{"activation": "geglu", "balance_loss": 0.000495, "norm_eps": 1e-05, "parallel_block": false, "init_std_down": 0.0, "dataset": "wikipedia_en"}
Below are experts of layer 3 (counted from 0) of a mixture-of-experts language model. Rows are named gate (a neuron's input weights, with its number), up (a neuron's input weights, with its number), down (a neuron's output weights, with its number) and show model dimensions 96-191. Each number is 128 + 24 x the weight over its row's rms, rounded and kept within 0 to 255. Numbers have three digits each.
Before each expert's rows: "raises" lists some tokens whose logits its average output raises strongly, later layers aside; "mostly gets" lists some tokens that are sent to it at least half of the time. This comes from a sample of Wikipedia text that the model never trained on.

# expert 11
raises: ".", " and", "-", ",", "\n", " "
mostly gets: " first", " one", " worked", " best", " role", " tri"
gate4:148162117139075126134102176110101135160168130130167135098142135114120135156135134122125152149112116139123117128135131132108096152091098151118106102124137129140128151102165131168100133133130130110156144159114099114138149187160077134179142128165123135140097136147130166198066084123110136109
up4:130160070157147137153130112126127066117155124134124154070120151115111119118123120179136124127133123100097120100132130156137120097084131114128141129119093130136173119126142098114166157080130085132132141117130124129156159137116125117112141103102128084109126081086126140136132105120145125119
down4:130149149111102135091156108086078164125166134120115158125108135142105173135110157162169125150164083141105125140116151148106122130136120173098135089144145121108116074138129143133115115127176123116179144100101114131112137127123089121117159146116108187148123119130098120149100109131100139131
gate5:115166154127129142155120132133049101126145151120140124107079145094092115157161079117141124142130134134112093139150142163050101148110109121137138115084180132110116145132146154131107130166157099172123096150142147151122135106096138093139101123138097151113120155130109121148163133172118086139
up5:124139128113107094144110130138151146144140161131112151141112124117121107132129094141113144182084149166113114164149163180086100100136108085134131160127079134144113136096137133127143117146123122149143072120164134169147092122107106146112122079148135137147098128127155125123120095132121131109
down5:090122111132125097159125135108144113101126124132125094143164141067130190122146115124103100148116100137103125128090085103112129123129120099111143116128128102150107122139140142125150114091131100109151126127089174157114136106165169135138161115065110155156132096166182175176121143145106174122
gate6:066175110066125158115132116134130118135082104117175122152139127126141106153145106151114109155097144109149158149117157135109115145127132159146169102191125144164116150209137166080159073147117088118139118145135113118129160060116139109125118136115098136114143105176128169157121118110124161112
up6:124129129171133163102169136126127136165113143149134112116124149143122122114140096153115139166162139128150146153130093105128201141144148145118097122110155104146133119136116117138120132099113132087093110122120115133140125121154152087138157148097102152161122123132137155151101115082148164110
down6:077187137105114063144110117111119153106100138097111093157119121117154153158111112145128111129141110112137115110143140111154099133107153122151107187102103149113108131111140113150128138134092104081110139148145122125084132129125127121135100096155160126131131119106112144065083092159148122135

# expert 7
raises: "\n", "==", "===", "In", " In", "-"
mostly gets: ").", "\".", ".\"", ".", " Binomial", "\n"
gate4:127115121145122119159130091144130113144115134118114160161129133121155146174139165132063160138106139149110124095113115162123114147087106147138115131121138123125123131121157131108132133146134151124119123157114159105116157136138090085173098124189101144103128148163158121137106101139106126102
up4:141140072157114159146107120132125111146123150165114130150132125130144160127145144162125135161096155136135125098124124148127101114105104183157142105086120130143159162128132132125175120074174103112118129114144144106133154126110137121143116097165166122111125114120135122199110131133113135137
down4:109146117128144108118182125098117157150131122115089157153101139205160105119116125160122115120157121145107172117121122125091155085098121137049122099083115159100142084115166168136121111114167110108168093118099106120121118142128115154119130132102173125140112106143120130171154097108119135178
gate5:079193116106127155155156143155130094127146126100164120076160118105078183117154105139176141143121153127088125139188124136090107141093116132110142159120177133123087121112125137141115123149125122114127177115139145132111164089120168164097135149188154119153117153140106106130109128155129103148
up5:118139142106109125150108134148151164166156098139125134138114185101109093128123121176150122129081141185107097153095147167104106129125118101170124135106112123120108122091127120136130090167107116102167110130151118139103109126130122130122148137122122104164121122137171122190126112162154124118
down5:068133109142074125112125131084136161127157098105151111112101131086141166085110148124097107129114078132102146112102101123129123098176122100073110124137121097105108131156125089129159131144104109118157157117117117121134141135170145140130135149117128138125141118139171151177132121109126118120
gate6:094171111101116146154115108138118122154090130120120133116104165156138121131094082141108126196104135115118156136109132138117137119129128155128133114140120101138111138172153160103143110133152066125137110126161105141146159116151142143099097155108089089110129158149082134119099142095086158104
up6:118137145129131156143121132146128072154173120160096129147113122123064125118108092148113151149130146118107123116113155175153157156154133110101110134119123106118128144130161113106134157103127131179143117092119069138150144159162132145162129130127093133125143122136112102135111157164130139082
down6:085157167133102072126127109104134109149141153136156127130103123093123113120125117130131106079143112105134144110154131095141117147158155142125146184107123098115114189105116109109135144136116156139120162134130156120107124115114106104128154110124122119157119045090122123076085100162167103144

# expert 12
raises: "\n", " and", " |", " (", ".", ";"
mostly gets: "″", " JPL", " MPC", " kg", " cm", "})"
gate4:129133127179108109132102111170106124133148111121124145137134174137116088155127125179098106163090163166112130137122129134100133144080127128150104139176139102155117128101161116156149134160186159149121173138129126117144106138139133109165146112173099143127155143142157154141108083124110127093
up4:122140104136112126141093072153102075143129158149088136114135156148104143146129142144137136150090135099124120123123135156128138106108174135153106103126112107153138157103140121116134104130165118143081193132106113120094106123117119121151159074126103100113132088059169138143109136105131108142
down4:122133172131128126091145119111084140125127098084096148118084154107149187134130132125159145126193118137097135126120131168135122107136109173082135143134102124137124098087152125127119134128134136126164117083146124136118138112126105138120157127116172187123150101162116101132112117144125146172
gate5:142155124129138130147109142141082122138145159115117143095078084106137138130147098118160141130158154150094096174122123134090101111107155108123120134081131144098125139116138150177109114158121116132131129129133080125094159148104151106115094129142122132144112131148126130154098132149156076157
up5:133124135128065097124098120153153163150130170148123152183134126099132119119135160166130122151092137178143115135133127158113099114110120123132132130146091137132094139121140155139168070138107120104160122136140104149149123125132071140109117171135128138109117142102155139177081090096110095108
down5:103134125147130121155107144101140105103107090121101066076157061087142155101155145117075103159097071134097145154136105138115125097129159119102144126130157114115107117155114106179091156162089135122162125107130134169158151113154123086100144138088105123132135126147159140170128106152114119104
gate6:117171122112113178145135110156103131139114139127151152117144170120128137169116074122102114143117165142074127153116130133102137122114145148099115105173114106143135134151137176094146085121113112114132138130105123163130160143162102108101114108127101130116114106148103170164067158124124146134
up6:117111135129087170129119155146145118120156149155062130126135134100099127128134126158134145177140125138101159157105157118130145107174142126117123132126126112137142132095151112116124123120140164146101080114112085151129137127160139100153133157131113143130143099198128160174115156108176164126
down6:123186183100142085141133107116125144146147142132114112109114127111114145103134170161110163149130104093143104125191106140154123113115152127159128182077116136121113151142107101147151137121116109137140114116137132104111154182145131112111123082104121114113133066137140129114139103154113102128

# expert 15
raises: " and", "1", "\n", "==", "\"", " ("
mostly gets: " V", " v", " FC", " Apps", " FW", " DF"
gate4:143138097117085118150130150097116087132158129116120156167135142107109138177110158148120145156151131120159128113134135161127096144134116121138100118115147136171123129118174116162128151135163172145139142117172127112138134148094136098139100139183105169124105161174156200177121134144096149109
up4:135136078144127133133118089144114118145152148163124105100142138169140125105093144147119158151129145091109115104135145166115140116139130171152125141130144120132149138152113110115168149094148088129121166129139111163123121143163141114121178071088118104112106122081122144124159116115140117139
down4:114171119131124146132133114113091136131112084113133132142075155144098159135109083162107111125158119137093137138100144153118128103118138120076140100104144137114131051089113107148131114130139096107163124115113096116102126152119150147108129107114144168119108108137074108077126139113109100156
gate5:121160127109162176117138136155103111165167143120122134093127140089104136130141120118165149086136119099156109163164106135094087121109146113135162115091191101101118123146126131137118124133127098162122107123180147113120163115070185139154102160143142118168107129137121117199112144153138107156
up5:123129102144097089157113148154166140175159161142139150147089116123152105099121099173135116169100157140127106133154136153166099124126104119155171100167136142113087118115152119104138074106118073139117123133167131114139113152107119119115147161123129118145109082110129156166099075137127100112
down5:102137145127115135127155139143104180124143086143122126103161106109077171134099140114095123105103103138121155118105104134110112140135124130131093081117176144087103083126105133177125119123127151120166123099141170113123145091161140137124182154105109114123092105149149165163128127116083135144
gate6:091154122106124167132114133176110179170116092118114148103182156107144114114140090119101146146052125142098130158131128093115113129117168140131144104153109102145125113150135149093157102169132075114161120103132096139169140129130152119076130118113099108151129114160127160162090111071109156118
up6:131098157168119154145119155145115159175144147178101098161117133115121129114140126153089123182140125153128120138132132113183161119131163147129110120116131091140127159125161125133136115090136128131106096143104105123135105171175158133070163160109086168126138117156132129149096130119112163132
down6:092156122163122115110117122101141172113144130115130091100128122108105139120119163136107153107126097109145135137164123100143102105105153124157168179130128143099094178094137116151115146141087126061139093131146133081059159107162116105115103119133138113146146107123133115135089124164110141154

# expert 3
raises: " and", ".", ",", "-", " (", "/"
mostly gets: " bre", "ka", "son", "aki", "sch", "berg"
gate0:169143089131138124113134148134138136153128107145156133187100122152120114100126100127107168167111140142135162119109100132092136117132156150130136167100154143083138137126193146161125115096108088069093151157122149146088094128129148117151139128091116119141113171142116097142109136134119164104
up0:121124101130084133158127134125157140127157112168105102094102127137135149124094077155102166146074175135117142105126126067121141131119086109131128130113111161129130163130134116205107124088132091085157125150115128138133111100124119086139145161107148148112109113147098097136156118105166063128
down0:134118147161125140120124137165134113143105126080148154111160107226126106120148130138147137124140087130092124124146137102086122154111100122139142121148127083090112148130107120158140116101163170143133132159171161138156130123124152172136111095159092209107107132132105181135156169136106120101
gate1:119098123144103103160145145153128164129132158119115132139108115105105120137141110138119151161141125100074125158145143130147077124159100135099192144112134104110123115103133157143129120116095158072141123086146111133133147165127161137110139132118121118109093120119125171138140110103147105084
up1:091111124071102119152147168111131121126134130132151157124141125112139150126141144098126093121112134112136127136137128116145162162108153099077155152136154140114129162191135087152128128144157154083154141086143130158144132149124115191118157102159136108128131091149139196135131126115087112163
down1:079097100123103138127155199136160130098126081112140126131131127110118128138086134121114116089125115124124180148139096122117136071129104151148169100132142132103112158141130125127151138135098119104129181157144115099143130163110134160135140197120085121129124091108110129150104136148159145152
gate2:141086110171170125121128099144128109117097177162147139117137089186168138126089118185094144134105103123146102102116155113137103143141109120164155134142135131127113141075148120146143103128141089119130081110111137127134144117150132156165158108115106120130123136114135136168144109088100089095
up2:172138118106151103116117131105145110105103136083115126137100106138125110136160125159115159131117121129133122107105120140129119127127143135137133143158089153139112119124150133148164167113073110142104122141156127137131156150117121148159110062117096136150096113109118127121102150121111115071
down2:076099139090128116120153110096108146146120112078093157162141118164144126114129124130097174109155122074131121096137129134127152135149139115135153120151107085117139136104132141192156132100129108149124137139115118122114143094174148103119152109131120102115135116118116155146105090109102133066

# expert 5
raises: "-", " ", "\n", " |", ".", " and"
mostly gets: " (", "|", " \"", "(", " School", "_{"
gate19:125117138137119133120075170121112114121094117166138116128105132121150181101131186122115154132113136138082079149167124093153106137140124124157134156140139096149135098180107150145127142085091141127142135113157137155129083128121116129118118064092143118122111120095116105173091098134075120096
up19:098154131132128171118131168120145102158140108108124143116147156119100126107142118134102137102122133118168135103167129154094143160131128170153122154084157090134132107115123135127132102103140129134117100126111133134084150143131127185107119092093109149142162153136139132117115123115088138117
down19:097133129124131121149152149141167117157125091114134145151119133078136147113141130161126127070121160109131138127170150147128138093154149165156120167124090114094117135150100103154101161111112116113152130149155109136148155143127151122120139106162160097111164157114137088136120152131140128090
gate20:136127115108088125104113129143118148159078122119093135124093189145122124141101143149160089065154105101141188117141110149133156163129136145144171092124093120131123118109106087145113088147096149138130125127152141117155143118093131139170144122136107102099095143136162107146152084170092154125
up20:130147112126099149154131081143115109119090130119095135123088133120113111103151109135119154082127129085168160153144148124101108128124130138148117146121098117114114126102201161128138100137113088135165171147135112131134122102166145087117124097145100156086109126152131147165124101157148158140
down20:108152105118118150164134096127153133122124133120115146114141155064171109166128130157145108108094131096133139165076143071118174123097143177112102148102163121154102119093149138136120120110094096156147126093148113136106144134091170126125118107163139147113139113121147179113152119154141119145
gate21:130105135123128158122128142089111123091107139167056116119126131103142112150140120097145132151137114152153116078143171121124110135129173110129103159129151124148098115136162120177157132140126158165162110152136155129121103118149104105158121150127106100119151091169084176110151166121139148125
up21:127135099153140123120144131143100121137140148088108093132134137139155130108158127142167156135134127103115167160102091142105152122165131174117137139164161161118129136089154142101109117091123140145091102119143153101130097113111149136110134147128107147144143117144127130136162133137149157114
down21:144156138162103149161116102140120109147115084138133117123112116037099153143115161094110107142148129145130126107160104168118139150106173117156064127115159118103127154096155155136113082116145180137105156085152169142117131127131132124144066111137138118155148109129142126147104125112157092114

# expert 6
raises: " and", "-", ".", "y"
mostly gets: " Co", " War", " Trans", "Pro", " Show", " Res"
gate19:131117075153135168169131178117146123076117140139079128136067144149123144117163213121123133143099149119104084159106117146135092139122172124116126169118087129155105116137132143146123146088134104107134133139145141140150123123129121151123101101098139092136138126131144116117112132116072093091
up19:119119135130124148128104128119169099137154107142115152101159146132111140075120144122108164104110124117106092130135115160126114117110116144159123138112135135120125140119103148135143095122146115138129121130126128113153129134152122186148136109125125166134125159158118099128109117086084144125
down19:129117175128125100097147113169162117114095099131140140132145116085155113093122117164134122100122135134131107133139111128129131156155120152162137165143134156085158103119115131104091160113088126110109098113113132140120168108132116109092102125103139117104160183083130114130137104139142097112
gate20:116117103114128139116150115114125147141117109152108113161113123091085122137084164156140123074143102123137148115118118168140165159113149121134133101136149105158135135119092083150122135119113091149098101126136139188164151152104154165176171127142124094119111124138138098133164106164108126134
up20:100125143157111166136129099128115108159134117104122110147095128138124142113131110118094139142157120105140137170137122102116112131152156165166111114099126151093108108116197194099124092109108128138122155131120111106135114108154114096082124118117086143158119140144133167161097097142127123132
down20:113122144121128147120106086125145144085124116132058127113090098081127125175085108150117121120080147123123085146106178106111140105098160127152096095125156137138115092154119156117152099105108082173133128131137127127159113134101171122117155120137123132129115099137146166127148121115146135134
gate21:135127148161107114118159131136119112107154119124054126120088117074135150124095100124154123080154098149125128093149144103178083152099148140105117163111121169180073100131130145159152141160161147131133107130121098105142126107117126121167088131143100139094141128106121190086135150156089129119
up21:150114124102152142069128125155142153129108119109088093126164142165139161118176126123138137148159133077110162136114108173133164158140140112109138116153162109126165139109126152128113125105151122162116124131154142123153069083084153121087171129119146122161156125091149126084138123104188143126
down21:131161100128112111159145106102144111127117113135150110136090149065105136150142159135085143138094102133126104095183151155114124167120125086108121128156150127104124114124134176140126113148128170111090154138155119113153093143131116102126120097142111130145112145152137133116107115134158093079

# expert 13
raises: "-", " |", ",", " and", ".", " ("
mostly gets: " which", " who", " where", " people", " that", " man"
gate15:129150098145117166137132134144144152132092157117104106104128087129179116130076115109113137127075128124175078154146142108131152105134125154147094132143121137137098145084134146096152123121086148171140109163118153141115150093116156152142133116141083133121148118102074144118104184103106147145
up15:114163111097133143139135101142103108177108131126125152083120107099131151118092114118113090127103095156130124135116157119194137156108106162142134138123101087104136169096126141094113095135117145121181109175100118145131105124152153112148131142118100152100124085145122103120094126149140121105
down15:158141115155114118145135168117153123163105114116173132122139137118137141143122102138142098120118140169157165114089137184157078145104113120108126128134156142100175124077101167154125129103154148110131126120142107158114138114114157117181172118117094117147108108148124176107111143106142158163
gate16:167130099139151128131096135180124114128138135119105172127080131180109089155104108138162151111115124125092187143119109138113127154173161146142091130144121141089130108108120145090143142154166147130123173136080111134100112126144138104122086107122134105131098122157143128146106144182103148122
up16:140116130115154169153158146136138132110143077166109119141152162105164153154118118180169089104131150081149147145083112159112099121107118099120134099108127103109121121144113110119124156190113095119172131136120120149118129178129113082121142163122116103100160151129144154160109087165135128154
down16:120114141108119099133192119084125141160114105130184166116107126103142159145144105132087161177163103102166125120124148121149089117133120133128153119099094171105179074134142092144099144124119143108081109121143138166143117140142122116115150110141151138125161160153108180131100138109114123141
gate17:082094153134175137153109127153135111088117088113123158070127113133087120107165137127130116098116152131129129142127090134122137128108116152105140127087168170137141151168126154120131151113117193142143130111153099151153095140122098173099157113128172118163132164120120177146156104093130152070
up17:138139171120134122073146168139105092141122079100169154098107145127137155138098137162108094111149103123129084171164170178112101135106135117135108109168160152145170131123123110111130128114136113134135151141154156137136134154095099151152062125149110110118153142143140109077141116130176159124
down17:110158108133095131098160145126178147121121126147117142128118142117155094113126140106099136119090105145099085085138114129140140103148123120182094154117086088097122116121115107118104110135121133109140114143132102126153101105104142160139129107165127130090132171174129096120155106143086113151

# expert 4
raises: "2", "1", "0", "3", "5", "-"
mostly gets: "9", "Ar", "0", " ac"
gate4:141102104117100113118103108118064106155145135148147149114152161106163138138133142140139153130135148101079111154139109154119073140075117126152108125142139149162119124124144093149122130160129132155100163142095158107124115160146119080157118113176090112119117150196166169140110110137108128105
up4:139115064133128144158085108137089116142113164127142128136137107123167148117143116164147135118115103116085135124117118144127141103102148121153095135088145140133114136106101126141118092150164098136076142108145123117113107157144125132142141058129117087101136106125125168162126141149122103149
down4:113149166141108138112183142103132165138145176088105159125086159141120165069155150118145088147143130163090119122153117125100117138104123136061138118111141127086131102128129123153109114157174094116152119134152102101089144134136111113126127144111143183113135137122100122160147104133106097147
gate5:116136146107145186113097170197114100132116124109134144084107103090144136146150107119139154170148121112120110171174107124089105129116103112130142124115155086153103144099105155131128129167148108128150166107130163135137144145079142105181070137158112132127124146124087140153148149141147065153
up5:138097094147068111151131161134159143158174152135120138133135124101155111127106125157127130127071179173132126124105124149104130088089099075113128154095117125106111136125158113160146079172123108114139121146132098142132066132113097121109163162144150115139121100087161118144119087119102135113
down5:110118120126130091132128144085173134119152079144110141131138162136114163108130168119110101120109116121127116116076100114098075141110166138102112143131126132097130112128116159128137130101129138107146149145113146156143127131165152106119132131132121170113161100163185117121146105099082169124
gate6:103150087090135147139145165159105113140125106124153162115107142115127121129140069143096133107122135116108128162123102132140122145106119125120118108149130084153174118159146138096172088131138108126123082149126103146140135155133094134108132127129101145149149130160108170160112115109128164121
up6:128103127126116174144127163179146155147137127155103104123113175104130124137130118130078137133121129140118141151132150131161149108154129116108071122095125106163110101142110117101104117132132169120108121140143077145167145140176152111128137167136107163135130132173163092129150163112167144113
down6:123168169126157103080136127126132148110154138133147118105144077124136142141118105154113137150120148100103133118141096076113095133096168152136134170079122123104146144118151089103102125115137096102123136126129171123139155153114125115098105162133131095127167086086166133113092111147108099140

# expert 1
raises: "-", ".", " and", ",", "y"
mostly gets: " William", " Thomas", " Har", " Ka", " Tom", " Ke"
gate4:167111100166119104109141131169141120103157122096111160137134146114112102150143126158107146150139135111097132110155107122121112161121143125128157128146164123131091098151196144142145147132165159128148151168155111110173125167138094112185127122194113111116124136158154166130102071132128145098
up4:163138072147150130137163091098102094121142108126104126118135146126128132119138132164126154141095146109131103130159107168140093122118137146125105104122127131142146107118130104138164082124159099150126145140153133150135088124140137105123134073126129114128153096100128120160163088104155122133
down4:108148137134144137097134131117112148110089077110099149130107154139134154127135152139150140118202096120129145132124135160113143140107102104094143106121134125119128119107132130168097100178154109092158117102116090124103125110122153125141181082125150142111106137102063131129147149133132108138
gate5:109135094115183129142115107166122111154174162116153131138122088084129125137147096130133130130146125114110119127119130160146110133129141101106142132107162102097126155146132152148145138148100072156147167121178096152102125155071170135132123137127149129122109149163095108151105144155174084136
up5:126130096103070096143111115137197131196165116108119122155102142103110097140134104125140100149093108143163101170123124174114153102136126120146129131125106145117109119121148129097138064128107118167147105153154112151159120142131116148084127116115126139108114140108121110150126078119108113117
down5:109133147115127101120119166123135115126127097138128086096157125086097183133115151113101090112051116124113161123097096150094135135142122138063119158111143131101122078144145129123131166069147131130133085086111114149137128115152151136125143112114114127160106088142156130137117135093127139152
gate6:098173124121123143144113118191101131153115093118155151146130121116121109171132044140130133146087118109113150139095108092087124095110125136093141080145113111172132120182172158099127072124099098138168106185120119123149135125123133126118097130116116149109124110176107180133122137095101162114
up6:093131111138116158139158136160167156175160136160116111147164120118109135098150125117102100166147125120123113100119119083121180102136134096103114120122131122145112116136114142148101137098101142143117126152119120153168120128171160111112109138149090134144139111174138139181119144102166130088
down6:124171123131118089113133087147141114131124127113150135119133098108112133129116141114173153121115136125154115147171134085150117152138143122157151163098110093099086146126122137103152161136092114100100125147136147135126136147127115118147106124157150155153115094082163121102113123134087185150

# expert 14
raises: ".", " and", "-", ",", " (", " |"
mostly gets: " up", " off", " round", " down", " south", " own"
gate0:168115108154141134116114128110145150096113117116130163150122115102111122120087101124103143156082140153144156104131116160124130126141149150113134145104163157083160117149198134129138109103101120114091157155119161144107107114096111152111107135134135128171092160119117121131109142097104157132
up0:085112148129112123163144135119170098138159111132119121095112159130128145155125101129104145106143121111122144139133115105096149122119084087134148119142079147126118143091124095148091137102117128086107152169116125122159123096159082129166115145084128172080137113150091094133161122120158073130
down0:122142117137133164136125133155106107146154113082133139125145150218149079108143144112167126107173078100098137116160141133124111137099124126147158097117135109111133138147119094150156124101114165131122130118168142146155143155127142138096118089152105173089140110141088204163121159105112163114
gate1:122134087171134119155155170122125100140137082077081093136119100126120126140140118116127169150118131096128108140124159109116111106148096139125161157108109082113141122097159160107101144151134134096163092109170137149139164152108174139128105155080154123125104129099086157119146118122159096129
up1:086170086109144145130105143121137087108106118084106116167146151116111086128133137118139104131113136123147129100101119154124157170112100119136124152124158140141133155129124161107125160143115163094142108139176163160128133165127135153117143123159140117141093088122104165147140125115121131180
down1:088092069110115121085135144120133105140118068143173142153112093124093106117142146107143117081169105111130152133125102131142151077096105115143144108108091129119094146132115117161163163133168163124173143142096091099102106129114143130139131142104138157120117071139174120126093139083140100144
gate2:119086117118155131092148095140121130083122139147120109103093141163157154088145162155104142121098131133114088143130156097144109125132120170176159172097167115119122141118158125153147111126135104102160111125090152140139169180108130180138118096114105095146122136112160152151119125137140126069
up2:135142114091129112159136121126146142101116152110136124172109091175103099113143107147103123175138117152110140128107136151125082140152102151099135125158078128133128157112158098155158141104098067130112140104172124127142157158108141102131111128126096120129116133109139115142097126111082086100
down2:090116104100158118135163109115089125110127144093115126157116100179119113129102122092131196096138137103133105120126150152147065080169143134138129113161116105113145132088138106156144135117094133167129125151117118112115162129155144123124158137130055150125151145138107178129134130139136077107

# expert 2
raises: " the", " a", " ", " an", " their"
mostly gets: " of", " for", " to", " from", " in", " on"
gate4:144166140131107066111129129105137137123154155117137177108170141175132123137163160125104123122145147126129116131149093117106129130092170160144102123125143125100118102100187147139138130111154152171146152145138133132169122175130114090139131135153093109132108143150092144166123093113109098132
up4:107140090171106141125102100116114132138139135165134118125111119133130170122085148148143159144131124105086106106127107175164085126097120149136113098105145122151184117101154107100126141094149119120091148138119121121090149172098145138162149134117122139132109085116129132195121154153166115115
down4:121157125113151119094140087103115157099101118121089124139087166132118156133122138130162134161170124150138124120139119141128154148144091145072143101114123144147131113132184125128089134111160105120159100086109132084121105158141137143127106093142158160109124151144109138159192097146135142131
gate5:122137154115135128129100148151085117168149123091139140109068095099057148131215124117165120111161136141123131143160133136070098127132129151117130152087141142137116139120154109131126109125122088128090170084115115141146145117069170134161126167144120104137097133127094124168125151130173063135
up5:143108103119121087136115133169172139145131156103154159143104151107118073132138141163154138121119125161127123149119103173137141136103087100150155109094083167155111134119152128143119099153104128156135119177157140129122093132163071096097149094105151125154101160135117119138117062096123125103
down5:134145123110115115149162130133152121133129109164116086121110112079110146098111132132095100149085130119119137107096142121085106121138153149128148111134183124135108091154113117134111119097122139078130148150129067163112177105137153123152136144084113107145158119107148114127091144137140120159
gate6:114182083137160153146142108177099149137148126109145157161140168127131101114128125175130111155099143087130158118106155122126087093123116178103129095148093144181165114195124123090125087140133101140123131151131122116142142121163140089114129121089083120102130108178122159146116135101150127147
up6:137129112166117160136145125160123145173170122168106110140158125094097111123101152171145136173142155145143136088112166109162163122150145134077120122116137122116163125158157117129124143122121125164109126118111113147177089145147170110137113114097075164141108110113145146186090153117183190101
down6:092175131112142091111129132114112140149139151093115130122097123082156141113136123147130142093113118152141122092163126114165053127140137142153152182087107133112099153145100102091131129144157126107144123133137138095076120096134145104151108123131133117122106136166115103123113112180107137117

# expert 9
raises: " and", ".", "-", ",", " |", "\n"
mostly gets: " Pal", " Mil", " Ma", " Min", " Cal", " Cast"
gate74:134151125121156147114166141138107127077104168128083115133125105169177146156063117122116114127122104096117114115136153124126141144126101115128176190120126114161139127125098103094152123153106139117144091157121123157101084135107126088152111114117116126147094109134141115136081093139086115108
up74:115138086122207186119131141115126087089138135143140116120133129141153143119141108115138148108152072145132092146128153160114117106121128154113126157126097129135139108147150107114138089124114146106140096145137094157119115157176127139181118084115126096157111133157138114135099100160097155118
down74:136146152124166130138124169153140140131110125111125083088160113138139127169138138104124111116168123156085144153156100139103148124183115127143105163112105182154106095104111125110126156121173165128112128115117171152148166161107125085114110179161127132151133141157101098080146144115160143122
gate75:087088136095188153129072120122119145107129145111149168134158136127136130139146150144122112162146097116131095119097121116152122157100111131141115117135174135142163125111104159128150116128135130107116166104128101111132139124123152121192153163126107116133067114155131124148136069152123112129
up75:107150132123092104149130136165100117134125111105118084141134080114089122148129115115158148089125125147142147145155115119123141080178126135159166131120117103080167110087113123114142133091139109119135051111137130135138147129129145154116098106150110102177174129124120128126139151141107094134
down75:106134121135127069143131148134138148131109092112129137169112099112136123145181092166115115137172113151116081108118121122120096154154185170170140061166158069111108109132152146151158128124125158156127109130120121085098100126127181132154147134138135126092156114112131171120160114151134121107
gate76:137141097069094132124117122159106113115108166090142133133136130133124102129121147095122180144140095135152186144112162135131109146131148119156175150097102100120153139109108146100132138151156110183112123116128122132105115157110125113125129146114168088147135128111085144123083156168110126130
up76:115136091090120146104117097166121104117102169097151148128126167148131150118119152109111177117137110125127171166103152128186118136155131140153126138105144100102129149158116137103181117142090166156118099126100149105116107113152099093117155182107107118099160131106071134200132118176137147126
down76:146155120101140123112114131147153137084130125123107083098156123077106146112147148106162103112127150125126136154132138128146092105128117144132131136134155122056153100094135145086140145126168126153139104098088156133145113115102062100127095149106134154128137134167127112168135092123139108100